Below are experts of layer 10 (counted from 0) of a mixture-of-experts language model. Rows are named router (the router's row for the expert), down (a neuron's output weights, with its number) and show model dimensions 0-127. Each number is 128 + 32 x the weight over its row's rms, rounded and kept within 0 to 255.
Before each expert's rows: "comes before" lists some tokens at least twice as common just after its tokens as in all text; "raises" lists some tokens whose logits its average output raises strongly, later layers aside. This comes from a sample of Wikipedia text that the model never trained on. Tokens count by the router's weight.

# expert 1
comes before: "1", "2", "3", "0", "4", "9"
raises: "s", "1", "2", "3", "al", "4"
router [101 176 157 136  93 123 114 154 140 119 193 189 109  92 181 179 169 116 184  53 125 115  84 137 165 131 112 119 178 177 157 173  53  82 128 148 109 145 160 144 105 149 103  97 107 153 100 105 157 113 108 147 105 142 143 141 109  63 165 159 130 131 127 172 162 123 138 139 176 112 146 124  91  95  79 157 117  99 154  75 189 121  85 166 120 176 101 120 139  99 123  83 108 126  71 162 110 137 171  98 111  63 142 114 123 108 109 111 107 151 119 152 137  84 130 136 154 186 102  91  99 102 122 198 164 123 178 106]
down21 [187  81 149 157 145 150 125 117 137 121 173 124 163  96 138  93 145 141  28 126 112  77 121  98 130 144 131 166 150  82  95 117 146 146 111  79 166 145  85 141 117 117 138 146  85 109 174 100 164 131 147 169 114  97  26 142  94  51 160  82 137 155 101 158 135  91 111 158  56 140 153 146 180 116  77 143 105 178 100 137 116 150 159 130 114 137 107 127 151 161 215 157 140 105 129 147 129 143 138 107 202 139 174 135 125 144 173 136 101 150 110 115 201 155 123  85 105 151 181 117 100  99 163 136 104 126 107 105]
down22 [ 98  89  96 116 169  98 125 144 168  95 114  99 129 131  68 133 113  77 138 133  86 110 145 121 145 123 153 129  87  99 164 109 141  96  49 192 129 113  93 116 114 100 179 127  96 130 131 169  95 145 100 131 133 171 152 150 106 107 108 156 163 165  36 152 110 154  98 154 170 119 163 142 145 125 152 151 160 111 145 100 149 164 104 133 133 120 114 128 149 129 148 106 130  77 152 168 112 124 101 207 132 163 133 123 197 114 149 139 135  82 123 160  74 151 141 176 195 107 207 155 110 128 103 131 161 116 125 115]
down23 [138 123 120 117 159 114  78  71 129 124 132 204 119 101 138  92 140 118 146 172 183 134 141 133 103 154  78 163 138 207 132 115  99 166 177 158 105 108 198 135 133 130  75 170 104 146 138  69 125  98 132 158  95 120 130 109 151 118 156 110 145 149 155 159 115 110 191 125 115 161 130 104 125 122 180  72 164 128 148 153 100 131  91 118  98 137  75 136  96 162 146 179  93 128 126 141 102 173 150  89 125 111 125 135 128  80  97 117 181 118  96 115 224 149 150 103 134 141  71 111 129 118 137 109 143 124 111 143]
down24 [112 142  95 133 119 100  94 103 132 109  73 159 159 136 130 119 143  86 122 203  87  72 138  88 134 136 102 159 178 143  95 107 144 131 132 136  98 138 127 139 154  69 121 129 102 145 132 152 130  98  89 108 115 124 110 162 166 147  42 144 107 130 118  83 125 148 115  98 123 142 139 107 151 103 149  96 156 128 164 160 117 132 136  93 108 137  89 117 131 112 105 175 153  92 145 131 131 170 158 124 107 142 137  85 137 211  93 137 129 103 168  98  84 128 129 183 158  99 138 193 141 176 164 141 155  44 145 136]
down25 [158 161 210 142  84 160 149 119 127 122 103 132 178 116 129 107 162  30 101 159 108 176 166 147 145 121 143 117 113 129 131 103  83 138 157 116 103 134 173 147 144  84 149  89 162 188 102  85 113 148  34 143 169 181 174  64 131 170 157 163 158 107 105 154  94  96 124 123 158 173 145  66 131 136 132 113 121 148 158  91 112 161 132 116 171  75 134 134 158 154 122 157 132 188 156 125 132  89 121 190 115 113 107 114 109  86 115 103 157 119 143 138 118 130 155 101 163 166 122 154 117 109 154  78 140  96 159 121]
down26 [173  93 109 129  82  88 138 114 126 140 119  68 151 149 127 161 118 111 104 117  79 157 126 146  63 135 157  93 161 156 113 127 132 115 196 112 154  99 142 124 177 121 140  87  83 108 108 143 155 157 148 143 165 161 107 150  94  90 140 108 154 145 149 110 168 115  89 128 188 113 144 154 123 132 143  71 138 123 108 142 188  72 103  78 150 113  90 155 183 191 130  76 143 109 144 122 147 118 129 105 128  64 112 107 112 128 162 139 114 150  73 158 117 113 151  72 163 112 123 102 135 155  80 136 185  81  90 181]
down27 [130 118 102  88  91 134 158 151 163 174 128 118 130  65 134 119 128 184 131 110  75 130 145 143 161 143  69 105 119 127 116 157 144  98 106 148 136 136  59 116 141 168 132 106  97 109 113 108 146  89  92 146 142  82 172  82 185  96 122 129 153  95 136 120  79 116 137 127 116 154 104 120 136 166  96  70  95 130 131 130 185 108 126 174  60 145 153 161 180 145 193 121 159 146 129 115  52 120 130 131 150 151 188  61 137 129 116 106 118 156 102 134  97 130  91 120 132 130 122 150 148 165 136 107 125 103 222 122]
down28 [118 128 182 143 105 110 153  78 135 120 150 103 158 194 131  66  69 132 141 107 117 111  62  87 154 131  97 170 153 126  91 104 127 167 135 104 109 127 176 190 156 121 146 163 152 159 150 120 150 104  69 138 107 143  93  39  73 111 144 113 105 137 113 116 112 144 124 136 119 102 182  84 124 178 159 163  66 116  93 159 123 131 115 111 144 100 128 123  80 157 184 176 127 182 127 135 132 112  78 120 115 153 141  47 130 140  92 127 149 163 119  60 121 124 127 102 114  63 156 153 134 136  97  84 116 136 170  90]
down29 [124 117 140 153 119 185 149  92 244 115 130 119 133 177 116  92 136 106 109  92 139 114 122 207 125 109 172 134 123  96 126 129 155 170 149 167 189 135 142 116 131 105 159 194 153 114  89 142 168 189 131 130 154 139 145 171  69 146 141 135 136 142 113  90 133 107  85  90 188 149 133 119 127 143 113 136 137 100 126 102 146 180 142  66 135  75  95 147 134 107 115 114  59 116 174 120 149 165 159 136 136 142 154 167 110 130 105 104 116 146  61  65  70 151 192 122 121 143 178 106 196 131 117 155 107 103 149 133]
down30 [ 94 145 183 148 172 120 192 154 142 168 127  96 158 183 121 187  98 125 147  90 167 190 133 101 105 120 159 138 113 138 128 123  78 124 145 148  88 115 105  95  78 161 136 117 100 114 119 138 132 118 109 174 142 129 101 108 165 116  94  58 112 157  94 119 131 111 116 174 164 120 131 115 168 107  93  94 115 137 102 134  73 197 108  83  93 171 112 135 147 112 164  81 135 174 122  93 153 102 120 180  89  91 117 114 166  97 106 139 141 147  65 119 148 155  86 148 106 157  51 178 164  73 133  94 166 131  95 116]
down31 [147 118 153 113 124 107 125 120  97 107 123  98 121 110 169  88 129 133 135 100  86 149 157 194 133  51 152 123  87 110 120 172 132 166 111 117 114  90 117 109 113  99 151 139 117 164 109 158 132 116 147 193 136 124  66 126  63 106 107 168 100 160 118  94 116 123 102 164 126  76  90 130 117 102 155 147 105 103 143 117  85 154 122 100 171 101 128 200 106 114 111 128  91  88  81  96 144 104 103  76 111 103  97 105 136 107 176 113 128  78 149 162 126 162 153  80 111 100 101 120 109 134 105 134 104 182 121 217]
down32 [185 143 112 127 114 136 148 152 152 162  95 157 112 139 140 140 120 123  97  73  14 171 125  87 147 172 111 164 117 173 144 114 125 169 151 170 131 159 146 141 114 139  49 105 114  87 106  99 147 115 146 167 107 102  50 126 194  73 103 102 141 130 131 135 142 139 112  81  74 166 136 161 121 132 113 151 129 158  83 117 132 155 155 126 107 134 163 160  99 115 144 123 133  44 167 122 140 112 100 142 134  96 156  88 119 149 111 103 111 163  61 188 101 121 134 123 100 115  98 123 132  53 123  95  86  96  96 159]

# expert 15
comes before: "\n", " ", "|", "-", "==", "The"
raises: "\n", " ", " He", "==", " The", "==="
router [107 132 148 129  64  87 125 161  82 129 123 110 174 145 147 143 182 159 144  84  82 131 109 137 139 119 100 124 168 157 158 130 127 144 179 113 101 156 181 161 116 107 108 146 135  99 156 121 123 124  88  78 140 160  66  49 148  82 189 152 173 160 159 134 186 102 142 121 134 157 143 146 113 124  67 125 115 119 197 168 127 106  92 136 180 197 103  89 176 116 147 159 103 137 194 144 166 116 124 137 134 105 109 159 140 142 156 132 157  62  91 103 121  96 119 118 149 164 106 109 139 114 136 117 200  77 141  65]
down17 [177 161 106 100 125 146 145 104 126 142 154 111 138 139 160 103  83  88 155 187  90  85 172 101 122 124 134 147 171 121 109 137 147 110 117 123 164 130 179 168 160  71 105  95 171  93 162 135 186  85 134 109 173  73 141 118  93 155 145  85 115 105 125 190 121 114 106 164  86 131 136 142 101 108  78 145 139 128 147 141 111 135 121 113 140  91 124 118 158 122  90 109  71 146  61 131  88 128  84 118 175 184 108  96 115 113 137 151  71  98  83 144  94 124 148 162 112 105 129 118 167 135 203 190 162 143 126 140]
down18 [108  96  95 180 103  94  99  62  71  89  74 155 141 138 103 151 124 116 137 122 179 114 117 172 116 111 154 149 105  64 105 139 113 203 103 141 143 140 141 131 190 166  94 120 131 118 114 173 121 160 161  91  73 124 116  89  92  83 158 119  92 122 178 109 115 146  95 161 152  82 156 128  72 102 169 176 146 177 126 135 137 109 126 103  90 136 122  65 130 164 108 138 147 119  65 139 185  74 116 148  90 179 138  79 143 126 135  69  75 119 147 148 145 152 133  80 151  87  89 169  78 170  46  96 114 106 160 128]
down19 [119 105 205 129 111  91  91 149 151 117  96 138 196 109 145  75 113 117 206  79 140 128 118 141 138 152 176 110 121 143  85 159  61 144 133 120 139 109 125 113  65 116 172 145 146 124 122 106 105  74 119 105 123 183 101 159 100 135 151  94 140 101 133 102 132 110  86 203 195 148 171 170  80 151 147  97  94 157 144 164  71 140  97 124 135 137 104 115  99 194  64 131 135 101 157 106 147 129 162 156  93  86 148 185 108 128 133 101 100  91  47 136  92 100 123  99 117 139 166 145 134 183  87 139 146 162 155  93]
down20 [158 136 195 122 167 153  99 111 185  98  63 128 133  67  86 175 143  75  92 146 121 112 106 166 125 173 136 131 179  99 166  89 164 120 118 166 173 153 141 116 112 111 141  96 116 140 121 146 159 146  93 146  21 110  93 175 119  86 129 125  90  81 139  98 145 126 136 128  90 125 109 119 149 157  78 135 105 148 118 103 100 154 116 133  94 138  68 164 146 119 139 135 129 107  96 159 114 132 144 177  57  81 165  72  82 183 124 123 126  80 108  87 104 119  70 169 159 151 163  98 129 135 208 104 130  98 144 124]
down21 [153 145  95 112 112 202 168 139 136  95 134  85  92 144 137 188 130 136 125 126 115 132 134  75 119 138 149 215 125 174 132 123 126 112  96 165 132  99 118 156 156  89 140 128 160 177 148  64 104  94 144 129  74 127 193 157 133  82  62 105 137 122 128 100 138 107  86 139 192  53 168 144 169 123  99 124 184 126  89 123 159  75  78 146 116 106 169 148  59 160 154 140 133 107 155 140 123 151 108 169  83 133 143 115 120 101 176 152 178 115 124 206 214 145 132 107 155  85  56  69 150 177  74 147  87 104  75 166]
down22 [153 124 117 129 122 172  95 137 199 128  93 138 105 165 173 181 157 171 161 105 137 120 119 127 161 148 103 133 118 119 106 146 166  81 127 129 170 129 149 128 104 122 151 153  78 105 183 114  83 168 139 133 198 112  89 132 114 157 163 121 174 127 107  93 113 155 138  97 101 126 133 111 113 114  75 164 199 140 162  96  81 143 180  54  97 108 132 154  92 171  68 126 119 171 138 165 171 147  77  86 114  87 153 157 198  79  87 122 143 121  96 112 146  97 127 140 137 116 104 104 150 127 120 125 169  65 113 126]
down23 [163 104  90 160 121 142 138 125 110 126 166 121 113 144 160 134 137  95 119 154 149 116 118 137 142 159 115 123 132 127 168 116 158 147 106 204 100 112 183 147 127 122 147 123 131 134 109 178 158 154 158 135 171 148 123 132 147 103 134 108 148 145 135 137 104 182  91 169 121 127 110 117  56 132 179  88 127  92 159 166  57  93 177  85 170 157 120 102 105 105 114 173 139 121 155 122 126 113  97 173 139  79 163  30 169 130 137  87 140 152 142 177 103 151 195 139 136 136 204  77 135 152 129 142 105 130 118  93]
down24 [110  54  72 157  99 138 169  94 111 117 167 198 130 134 118 114  95 125  68 140 138  82 115 158 132 125 125 131 130 116 148 153 133 172  85 134 121 133 147  94 102  88 112 145 121  86 123 118 112 102 137 161 159 168 131 134 146 104 136 144  99 177  81  90 140 156 146 167 171  96  79 113 118 127 151 182 167 140 103  47  96  91 156 123  86 143 177  96 117  55  60  97 183 176 109 137 122 165 134 111 100 155 109 160 128  86  96 104 132 123  45 134  58 158 175 132  71 120 141 125 125 116 159 127 158 184 118  30]
down25 [156  75 137 139 126 179 122 120 137 108 117 127 115 103 116  50 103 154 130 109 164 184 118 110 159  97 191 137 132 182 172 118 133 152 134  96  90 142 188 131 140 170 130 135 124 171 129 131 110  93 115 182 111 210 155 155  75  89 157 139  93 165 152 120 149 100 138 126 118 153  69  95 189 155 127 112 136 122  87 115 123 117 125 140 139 125  72 187 153 138 146  96 115 151 163  80 121 104 146  68 163 146 108 132 164 157  79 133 150 130 117 161 175 145 147 115  87 102 111 135 121 150 138  77 125 125 138 187]
down26 [ 86 142 136 131 168  99  66  35 121 163 166 114 111  88 106 105 108 124 127 146 132 122 145 200 136 142 155 101 161 134 129 129 191  96 114 187 145 147  88 105 139 103  62  85 203 101 117 153 129 120  97 159 146  80 128 104 134  84 134 113 143 108  80 154 139 116 167 154 152 106 113 117 117 117 127 174  89 104  97 103 144 157 127 154 133 168 117 111 168 189 112 115 155 171 145 125 169 159 106 120 127 161  96 146 179  75 158 116 147 156 200 122 121 100  68 120 101 146 143 169 101  42 134 133  48 114 116 182]
down27 [133  99  53 182 139 153 137  51 139 139 140  93 164 129  59 121 149 127 110  98 155 147 103 134 119 123 105 148  71 160 115 120 154 213 118 178 151 141 147 139 171 141 168 140  86  99 115 138 175  75 164 224 130 192 112 117 158  67 129 153 138 117 112 145 116 142 156 152 143 135  87 171 113  98 123  98  51 118  91 155 124  88  75 199 125 139 155 107 152 116 119 140 149 188 186  52 147 178 129 112 141 129 157 162 119  97 167  81 121 132 145 182  91 141 100 113  91 110 143 100 163 137 117 108 125 113 154 141]
down28 [157 150 170 121 184 120 127 131  84  92 171 167 160 138 169 126 131  96 123 119  74 139 167 139 114  79 173 117 123 149 177  76 120 126 104  46 126 152 172 129  51 123  75 127 136 191 155 119 170 156 124 122  82 176 139 114  92  97  97 149 110 196 119 139 152  95 126  90 123  99 163 118  78 137 104  88 118 150 133 167 151  80  90 114 169 138 102 172  60 112 137  75 112 187 166 140 141 130 133 101 123 131 124 164  96 125 147 119 144 121 120 123  96 162 128 166 116 107 123 111 176 101 103 124 141 130 107 193]

# expert 12
comes before: " of", ",", ".", " and", "|", " in"
raises: " ", " and", "-", " in", ",", "."
router [ 99 161 164 128  69 131 134 153 123 141 180 182 117 108 132 107 157 146 138 134  92 174 127 109 164 172 110 109 117 124 169 128 173 154 140 113  78 158 160 141  98 130 162 114 114  90 185 206 174  85 127 130 141 162 135  95  88 120 149 151 128 124  93 147 124 139 178  96 179 110  94 107 122 155 147 201  83  56 161 182 141 195 133 171 143 165  82 122 186 184 160 176 113 168  75 147 170 137  51  56 152 112 107  97 110 139  70 160 117 171 156 102 143 127 152 148 148 108 111 127 135  88  90 137 131  98 105 135]
down14 [115 167  79 158 139 128 149 157 201  82 126 132  79 165 176 151 124 135  97 129 123 134 150 161  97 152 153 117 177  85 119 124 116  60 155 137 117 131 140 111 146 142 131  95 123 188 145 122 118 134 133 133  98 108 138 101 156 162 115  85 180  87 111 135 109 168 114 129 148 151 124 136 132 124  90 107 112 173 132 163 180 182  87  94 128 117 109 164  97 146 120 129 166 119 149 155 116 153 119 137 105  77 122  87 132 167 129  96 125 136 174 153 112 145 135 159 174 124 188 116 163 147 110 168 166 133 131  88]
down15 [149 146 133 134 107  59 141  98 138 113 106 121 162  91 145 130 164 126 155  93 159 162 127 189 132 107  87 114 102 114 144  34 136 153 137  86 107  70 127 105 119  80 133 173 147 112 149 109 142 135 155 141  81 153 158 180  91 124 197 169 154 104 136 129 147  85 136 168 100  82 174  83 101 191  97 122 138 167 101 175 126 153 131 146 148  72  92 121  70 137 137 177 137 135 139 151 130 144 104 194 179 120  90  95 130 204 155  58  68 140 137  97 174 128 118  84  82 135  75 113 185 110 161  99 123 191 129 164]
down16 [157 163 133 109 115 129 110  93 151  94 168 141 112 118  44 123 162  96  94  87 148 127 105 130 141 131 101 123 126 143 133 138 130 140  97  97 177 112 139 125 109 134 127 121 132 106 157 160 159 109 118 144  91 111 169 131 166 114  89 153 132 138 135 124 131  74 111  89 101 138 102 169 132 138 147 102 144 171  91 153 110 113 184 134 128 125  32 112 102 130 125 121 130  86 119 117 141 194 131 159 150 108 136 166 126 143 147 125 146 161 203  56 103 200 164 129 115 225 198 118 134 147 102 146 124 109 119  68]
down17 [106  93 123 153 117 165 105  65 160 122 137 104 217 157  94 110 143 162 155 132 139 143 117 100 109  89 130 157 145 204 105 127 113 148  96 153 139 135  86 178 107 139 108 185  96 135  91 119 117 132 168 180 159 119 168 128 181 178 142 113  93 128 108 140  86  48 119 164 152 125 159  79 103 110  88  98 144 126  98 161  72 157 132 123 136 197 131 122  89  93 131 108  99  71 127 151 117 203 176  95 120 110 149 153  68 131 110 158  87 122 128  71 131 156 131 169 172 122 104 148 120 141  84 124 112  99  98 140]
down18 [144 102 149  79  84 129  90 136 139  73 112 138  64 128 170 209 148 137 104  68 147 138 154  95  77 120 169  81 140 162 111  86  97 153 142 152 225 184 102  95 128 138 118  99 142 178 115 121 193 132 182 135 131  51 155 135  67 150 169 151 179  78 122 170  55 127 149 195 138 125 135 171 182 140 110 146  59 107  99  91 136 137 138 177  84 181 117  91 136 152 139 152  95 118 173  96 123 103 159 111 139 111  89 134 149 174 167 126 145 126  99 181  86 140 122  56 149 115  87 128 130 125  76 128  95 117 102 143]
down19 [189 137  93 102 167 155 115 207 129 168  96 104 148 117  78 120 129 167  68  97 152  89  91 110 128 152 132 164 151 135 125 129 120  54 152 158  93 196 112 132 104 155 124 162 107 137  82 127 141 113 130 103  75 158  92  68 137  79  54 117 108  75  91 144 137 126  59 120  92 214 113 155 168  94 114  98 119 155 120 146  95  70 131  97  88 116 141 133  92 181 114 109 176 115 166 166 128 137 121  85 131 131 133 140 114  86 121 115 108 146 131  83 135 126 123 156 152 172 161 166 168 134 138  83 153 177 150 179]
down20 [189 143 132 192 150 117 128 137 101 169 117 161 142 163 104 139 157 152  80 169 148 140 133 103 105 175  87 121  98  86 129  80 154 127 131  76 129 138 119 156 117  82 117 125  94  95  97 115 103 114 142  95 109 110 147 152 155  95  93 178  78  90  69 151 125 107 125 160 132 162 139  75 145 104 112 117  35 121 110 122  93 104 116  90 124 129 136 103  91 205 150 187 151 110 147  92 111 124 108 106  97 191  79 125 120 141  93 118  81 137 106 163 145 161 100 159 130 123 129 156 153 154 106 109  68  85 124  63]
down21 [152 123 134 131 140  95 120 193 111 175 117 165 124 141 115 118  99 106 132  93 172 124 148 133 149 127 142 124 133 138 151 143 121 118 106 103 168 122  83 166 145 182 168 142  72 113 110 149 133  77 176  80 120 117 145 135 124 140 175 165  76 167 169 132 145 130 123  85  75 149 103 181 128 227 113  96 142 111 139  68 174 145 156  95 180 119  84 155 163  91 123 147 158  78  96 166  92 121  95 123 161 160 135 140 166 161 160  64 105 147 110 129  89 173  83 146 135 141  90 138 182 139 106 110  49 121 165 143]
down22 [174 138 130 146 144 136 134 162 155 100 118 120 226 100 142  69 166 103  67 103 170 146 109  65 110 136 109 168 103 111 111 103 110  75 100  72  78  85  97  66  92 194 177  89 153 119 140 180  96 150 185 149 154 127  85 159 243 114 128 149 126 147  95 178 113 161 159 110 128  83 127 108 133 162 117 111 130 141  76 193  74  57 143 143 127 121 142  76 122  98 159 131 103 168 120 123 120 110 119 116  96 112 145 165 132 125 126 146 102 129 159  88 131 150 141 110  99 157 125 138 137 130 159 188 126 144 143 132]
down23 [ 91 123 142 160 119  81 171 138 102 153 126 151 133 175 157  92 151 127 150 159 171 115 126 169 177  86 170 200 153  86 140  72 157 140 132  63 149 168 183 160 177  61  90 127 110 120  54 143 104 113 126 100 149 154 118 119 154 136 139 124  96  97 154 112 146 146 145 177 144  86 138  93 134 175 144 167 153 122 102  87 134 108 123 195 120 152 133 142 145 137 161 156 192  97 143 109  93 143 122 162  84 132  86 101 105  53 142  89 139 127 107 126  92 134 121 166 109 154 162 154 164 132  70 118 162  63 182 112]
down24 [124 127  98 102 125 109 184 127 109 168 181  99 130 148 129 141 104 149 160 121 154 117 141 140 136  74  85 118 164 156  34  98 140 122  95 178 184 122 148 121 102 140 131 109 125 121 124 101 107 142 134 177 122 155 176 127 105  97 176 171 127 119 140 154 159 134 137 113 183 147 128 164 125 174 151 143 129 134 151 124 144 145 145  62 114 137 145 149 129  85 142 124 136  54  43  90  88 134  95 161 120  93 187 134 121 144 181 105  74 188 102 121 169  87 116 154 136  97 114 130  83  87  70 104 111  85 218 189]
down25 [130 111 136  94 146 155 124  96 107 113 107 134  69 137 117 111  98 150 138 161 135 170 120 101  90 115 168 103 161  90 101 163 103  89 164 123 161 149  92 132 103  95 176 131 143 162 157 134 131 151 166 197 142 151 131  83 102 214 117 109 109 146  68 125  76 137 156 151 115 107 104 214 134 151 118 132 103 157  94 119  94 142 139  87 114 151  80 113 107 119  87 116 163 123 133  88 123 157 136 139 197  97 158 214 126 110 141 137 153 154  86  64 115 129 183 113 158 122 115 114 156  41 126  76 122 162 119  83]

# expert 11
comes before: "0", "8", "9", "7", "6", "5"
raises: " ", "-", " |", ",", "s", ";"
router [ 78 139 128 149 134 123 130 189  97  76 160 172 166  96 169 125 130 137 125 128 144 151 104  99 143 179 128 163 179 180 193 155 155 173 199 140 110 130 138 106 106 123 187 145  80 128 171  95 122 109 104  89 118 113 149 125 155 117 127 184 155 120 114 176 119  55 126 107  94 108 139 165 110 114  94 176 104  95 130 131 105  68 138 145 128 156 172 152 118 165  79 102 119  70 160 138 128  78 156 123 104 133  91  98 146 150  59 125 123  98 101 134 126 151 142 150 139 159 143  94 114 166  89 161 108 141 153 116]
down17 [179 158  82 159 167 107 152 174 156 101 125  94 116 130  86 151 166 157 116 156  73 140 135 139 145 157 139 166 126 118 127 128 141 163 120 111 119 117 168 156  65 155 149  75 160 135  87 145 140  74 128  87  78 175  99  84 147 102 119 127 128 102 144  89 120 175  79 127 134 149  97  95 112  84  91 157 124  93 122 123 113 101 148 117  86 140  97 164  93 188 143 133 143 151 132  12  92 139 150 110 111  93 151  69 196  94  78 135 130 184 140 107 147  87  98 146  96 138 136 161 167 140  86 125 141 124 158 128]
down18 [144 126 155 106  97 132 151  83 134 101 151  97  49 109  66  87 113 211  68 124 158 141 138 132 130 130 154 101 186 136 171 147 159 177 176  84 159 162 166 140 108 121 135  69  81 129 144 110 107  99 165 149  77 109 154 122 158 137 124 119 134 119 130 145 121 139 110 132 115 105 132  72  83 178 118  75 110 119 105  75 174  95 121  81  68 100 103  43 192 132 150 153  81 189 104 147 161 105 122 169  79 169 119 110 105 122 122  79 145  89 142 104 139 138 144 157  89  68 183 148 160 132 138 120 124  81  61 166]
down19 [123 116 122 113 170 136 146  99 155  85 118 104 136 108 164 201 146 128 168 149 174  96 118 193 162 209  69  99 170  93  95 145 106 124  80 156 158 115 131 154 114  74 140 138 116 117 149 132 170 126 132 122 136 177 151 144 102 172 112 128 129  77 144 189 101 111 114 156 115 163 140 186  94 118 125 139 152 134 164 111 165 109  96  99 144 125 114 173 162 104 119 131 107 178 137 164  46 139  98 154 183 138 147 113 161 105 163 133 104 134 156 121 132 119 154 149 196 114  64  91 138 158 162 135 136 133 167  90]
down20 [154 118 138  80 110 131  64 167 133 160 117  96 142 126 132 153 118 182 104 134 180 134 153  83 171 116 131  97 142  55 134 176 141  76 176 114 136 144  58 129 118 112 123 160 137 165  99 140 126  96 127 170 158  38  94  50 125 132 155 135  92 106 157 134 124  95 110 106 162 108 107 168 110 119 183 220 105  90 119 132 119 144 141 131 129 105 150  95 121  97 125 168  80  78 146 151 111 130 145 117 110 112 136  94 136 140 159 134 149 145  97  32 183 134  90 126 186 121 142 214 158 160 146 141  78 103 134  79]
down21 [165  83 164 128 157 167  76  88 126 109 136 174 128 142 137 110 186 161 100  58  94 136 133 167  70 121  97  76 191 111  99  89  78 162 187  84 103 181  97 172 164 131 186 144  94 148 109 133 135 172  70 161 111 139 136 147 138 161 178 105 151 117 144 132 131 139 117 100 149 159 163 138  72 192 147 110 104 159 129 162 145 139 125 108 132  73  52 111 130 136 148 125  84  87 176 105 124 153 122 170 158 141 112 143 118 116 111  78 162  96 128 116 131 166  87 151 146 167 105 166 206 116 127 144 136 145 135  92]
down22 [140 165  84 121  97 140 179 132 179 156 148 117 100 111 123 129 142 161  66 123 108 113 153 123 153 132 107 125 151 152  72 148 166 148 116  60 118 116 154 158 125 119 114 151 147 111  83 151 114 191 128 120 114 127 158  65 131 143  61 135  76 134 108 174 106 108 187 129 134 149 200 133 149 112 171 107 136 106 105 165 114 124 112 136 186 127 110 125 156 144 134 147 132 105 106 143 179 136  54 144  87 139 127 108 122 146  67 128 112 191  93 123 121 147 113 107  80  97 171 156 137 131 140 190 146 107  99  99]
down23 [111 104 151 180 132 148  74 141  91  93  88 133 154 122 137 110 133 154  82 165 150 130 114 147 152 108  99 147 180 105 139 136 103  74 127 183 122 119  34 146 125 157 155 193  93 165 123 134 156  97 159 168 135 171 152 100 101 139 114 150 135 133 138 125 148 123 124 145  99 133  47 132 138 100 129 135  90 123 114 120 149  90 125 131 181  87 133 123 109 139 135 152 217 139 145 125 141 148  63 163 139 138 138 188 106 105 143 127 140 104 151 193 115 186 132 124 145 130 129 136 135 109  89 103  93 138 157 104]
down24 [132 126 185 124 136 183 140 150 168 135 161 126 131 161 126 153 150  84  71 108  92 133 180  81  76 119 104 109 126 138  86 141  85 123  87  75 120 106 136 109 112 122 169  54  86  81 117 121 129 194 111 109  77 175 120 108 161 161 131 142 117  99  75 206  95 118 136 158  84 119  61 149  97 177  91 143 121 223 123 207  97 103 173  75 101 132 140  99 161 166 130 168 119 111 132 114 107  91 144 129 147 173  94 115 110  55 134 146  95 125 148 189 150  80 112 130 154 116 188 156 119  82  39 103 190 181 120 134]
down25 [183 108 113 135  78  66 128 111  94  90 126  94  77 132 130 143  98 101 148 131  77 182 135 118 160 123  86 106 131  79  89 192 129 101 145 155 102 117 154 122 195 114  99  59 107 159 112 103 176 174 135  65  46 121  81 131 181 161 110 141 143 124 137 104 130 142 166 139 132 110 130  45 114 164 128  98 111  96  83 124 159 134 165 117 159 108 127 178  99 113 157 140 165 175 146 105 166 142 167  73  78  90 152 116 170 122  89 125 101 150 115 130 109 114 126 149 124  92 127 131  89 155 119 101 139 156 154 147]
down26 [131  86 111  77  64 138 169 132 120 172 152 152 120  87 147 121  75 116  80 139 110 122 110 131  96 130 119 102 125 107 117 113 181 149 202 150 106 111 149 100 192 163 158 114 183 117  52 139 126  76 144 105 117 158 119 124  67  88 147 104 131  55 146 152  95 107  78  92 134 106  76 100 158 142  99 153 125 119 151 109 180 141 134  66 155 111 125 133 115 157 160 168 202  61 158  82 191  90 169 153 122 154 145 187 173 127 165 132 141  92 130 150 153 106 203 130  95 119 138 174 122 121 122 118 106 119 102 127]
down27 [104 121 145  83 108 121 159  98 157 187 138 159 135 147  57 191  65 106 134 117 117 177 128 169 107 109 138 152 129 101 166 144 139 192  99 123 122  96 146 151 114 120 125 133 164 111 122 114 157  90 116 132 120 157  86 170 119 122 188 119 106 105 198  94 101 102 131 130 119  82  68 118 137 128 179 119 154 161 153 128  91 103  83 166 132 104 181 196 121 141 139 136  82  69 167 125 146 126 122 133 101  91 107  90 135  65 100 114  71 160  95 106 111 151 123 128 126 114 150 112 184 199 143  96 136 157 119 122]
down28 [111 203 121 163 233 140 103 152 127 156 133 143 114 135 106 134 157 124 170  89 126 151  83 125 151 117 141 122 166 145 109 127 134 121 142 152  93 121 136 151 123 157  84 128  89 178 131 105 119 161 158 179 118 153 190  58 194 173 125 134 144 108  84 127 128 164  95 108 125 150 106 185 114 151 170 172 173  99 129 119 157 178  96 123  89 128 124 182 118 152 177 155 147  55 135 165 127 130  55 112 129 107 104 104 154 150 171 101 105 130 114 127 157  83 153 171 133 101 132 154 114 154 114  98  98 244 126  83]